Weights of a small mixture-of-experts language model, trained from scratch on English Wikipedia.
Experts: 160 experts in each of 6 layers, 96 SwiGLU neurons an expert, 3 picks a token, a sigmoid router.
Training: a variant of SOAP for the experts, 352M tokens, 5372 steps.
Below are experts of layer 4 (counted from 0) of a mixture-of-experts language model. Rows are named router (the router's row for the expert) and show model dimensions 0-95. Each number is 200 + 20 x the weight over its row's rms, rounded and kept within 0 to 999.
Before each expert's rows: a language model's description of what the expert responds to; "raises" lists some tokens whose logits its average output raises strongly, later layers aside. This comes from a sample of Wikipedia text that the model never trained on.

# expert 40
It responds to: Single digits after the first digit of a number in years, dates, scores and tables, such as 19 in COVID-19.
raises: "7", "l", "9", "6", "mark", "."
router,205,203,235,198,239,205,166,191,229,196,189,195,149,195,192,197,183,176,195,188,187,194,212,227,216,208,171,221,208,188,173,217,205,246,205,184,209,172,209,212,214,219,220,177,200,213,192,240,240,206,193,214,203,167,179,204,199,217,183,231,230,200,205,169,200,181,229,193,192,219,239,189,208,191,207,225,221,226,187,220,193,202,242,187,201,189,185,173,171,219,166,182,213,196,182,205

# expert 45
It responds to: First pieces of words that are Latin-style prefixes, e.g. con, pre, sub, re, In, Pro, as in conversation, pregnancy, transit.
raises: "kin", "s", "t", "man", "son", "c"
router,230,159,212,220,205,221,188,190,225,210,188,213,176,173,206,191,187,193,219,225,218,203,191,221,213,202,198,215,179,229,187,212,235,205,177,198,208,187,191,169,209,186,189,167,196,209,193,208,234,208,204,210,189,178,205,186,194,184,210,224,194,227,168,168,169,203,225,201,179,233,233,209,202,182,205,238,199,227,182,154,227,169,262,204,185,221,194,174,184,208,199,204,218,206,206,221

# expert 14
It responds to: Nouns and adjectives about government, parties, elections and positions, e.g. government, Democratic, deputy, Justice, politician, President.
raises: ",", " ", " and", " in", " at", "-"
router,208,185,274,219,220,186,191,204,201,180,195,193,182,196,197,187,167,201,170,202,186,216,191,209,202,202,180,232,178,210,175,222,225,204,201,193,236,195,175,190,186,191,231,183,208,198,219,205,223,236,194,213,224,184,203,165,188,202,191,214,193,212,195,208,162,162,228,199,173,192,209,190,203,194,204,235,191,200,183,173,228,164,217,158,205,178,172,192,207,192,156,197,221,188,210,208

# expert 2
It responds to: Symbols and punctuation right after digits, mainly in coordinates and tables: °, ′, ″, decimal points, %, km, ft, invisible markers.
raises: " ", "-", " the", ".", " a"
router,199,185,238,182,224,186,215,196,187,207,195,204,173,196,202,197,197,196,204,210,239,198,219,224,197,184,229,229,182,197,176,205,210,204,185,191,245,173,165,207,191,196,217,187,193,199,202,211,199,262,194,215,215,218,210,201,215,187,194,222,232,193,192,194,170,176,250,184,185,231,216,179,204,190,176,207,182,239,202,173,227,173,218,159,188,200,181,164,198,195,201,238,202,191,177,191

# expert 54
It responds to: The first or second digit of years, mostly 1 or 9 as in 1926 or 1871, after in, by the end of, or a comma.
raises: "9", "7", "6", "8", "2", "3"
router,199,184,193,217,239,216,211,203,216,184,192,207,164,192,196,193,195,160,205,219,205,214,204,191,211,169,181,217,200,211,201,208,218,242,188,187,208,180,184,193,185,241,192,186,211,240,192,209,221,188,193,223,229,213,197,172,193,180,180,250,199,179,205,189,206,205,227,215,193,222,233,201,197,197,158,216,199,254,185,197,220,177,228,204,177,177,179,164,176,188,158,201,194,213,185,220

# expert 17
It responds to: Numbers, pipes and spaces after field labels in infoboxes and stats tables, such as Total: 2.53 km, Pld, Pts, Apps.
raises: "7", "li", ".", "6", "pur", "5"
router,221,163,239,207,203,217,172,202,188,174,174,210,179,211,181,214,171,167,178,200,194,211,198,227,203,185,210,210,184,197,196,201,207,214,169,154,223,216,218,198,200,216,221,186,206,224,177,227,212,219,183,211,208,171,189,205,211,190,202,181,197,226,213,199,165,179,242,212,181,193,214,175,196,161,178,218,206,192,195,201,215,196,197,206,166,193,204,121,176,195,181,195,195,197,183,186

# expert 36
It responds to: Short inner fragments of words after an initial letter (W-ing, w-ho, L-ink, G-ry), plus the pipe in W | D | L table headers.
raises: ":", " of", "ding", "th", "ing", "let"
router,198,187,217,186,188,195,212,216,197,195,213,229,195,216,184,199,201,194,194,219,206,186,217,207,223,185,174,228,197,238,201,209,249,200,183,180,236,185,179,194,235,226,202,164,199,190,185,223,205,256,188,220,197,201,201,211,182,181,185,195,213,193,190,203,193,184,232,231,180,200,235,200,190,163,183,213,230,219,151,167,202,154,223,202,183,187,206,198,193,188,160,209,196,201,171,200

# expert 5
It responds to: First digit of numbers in sports results, scores, times and table cells, such as 5–2, 4:04, 60 points.
raises: "7", "5", "4", "2", "0", "1"
router,219,208,233,204,222,233,168,257,206,176,190,204,142,196,156,195,178,170,201,195,201,191,209,236,224,191,169,197,205,197,190,206,218,236,203,183,217,219,196,209,217,233,211,147,196,212,193,219,217,218,187,212,192,206,196,176,195,205,199,201,242,223,194,192,190,187,223,219,185,213,231,214,176,179,173,205,203,224,183,206,217,201,205,206,213,176,208,162,189,191,186,197,186,215,204,208

# expert 62
It responds to: Non-initial digits within multi-digit numbers, in vote tables, scores, statistics and counts, e.g. 13-6, 2,43-1,947.
raises: ",", ".", " years", " (", "th", ":"
router,216,210,241,179,195,212,198,202,220,206,205,188,176,166,199,202,193,210,183,200,221,221,204,251,206,220,206,204,211,207,183,205,222,219,190,196,242,189,212,209,211,231,214,158,199,208,218,260,229,231,166,239,216,185,193,217,191,223,223,218,219,239,196,181,204,175,239,167,208,198,226,192,191,171,193,207,193,233,181,190,198,212,208,218,207,202,197,167,200,192,179,191,187,195,188,210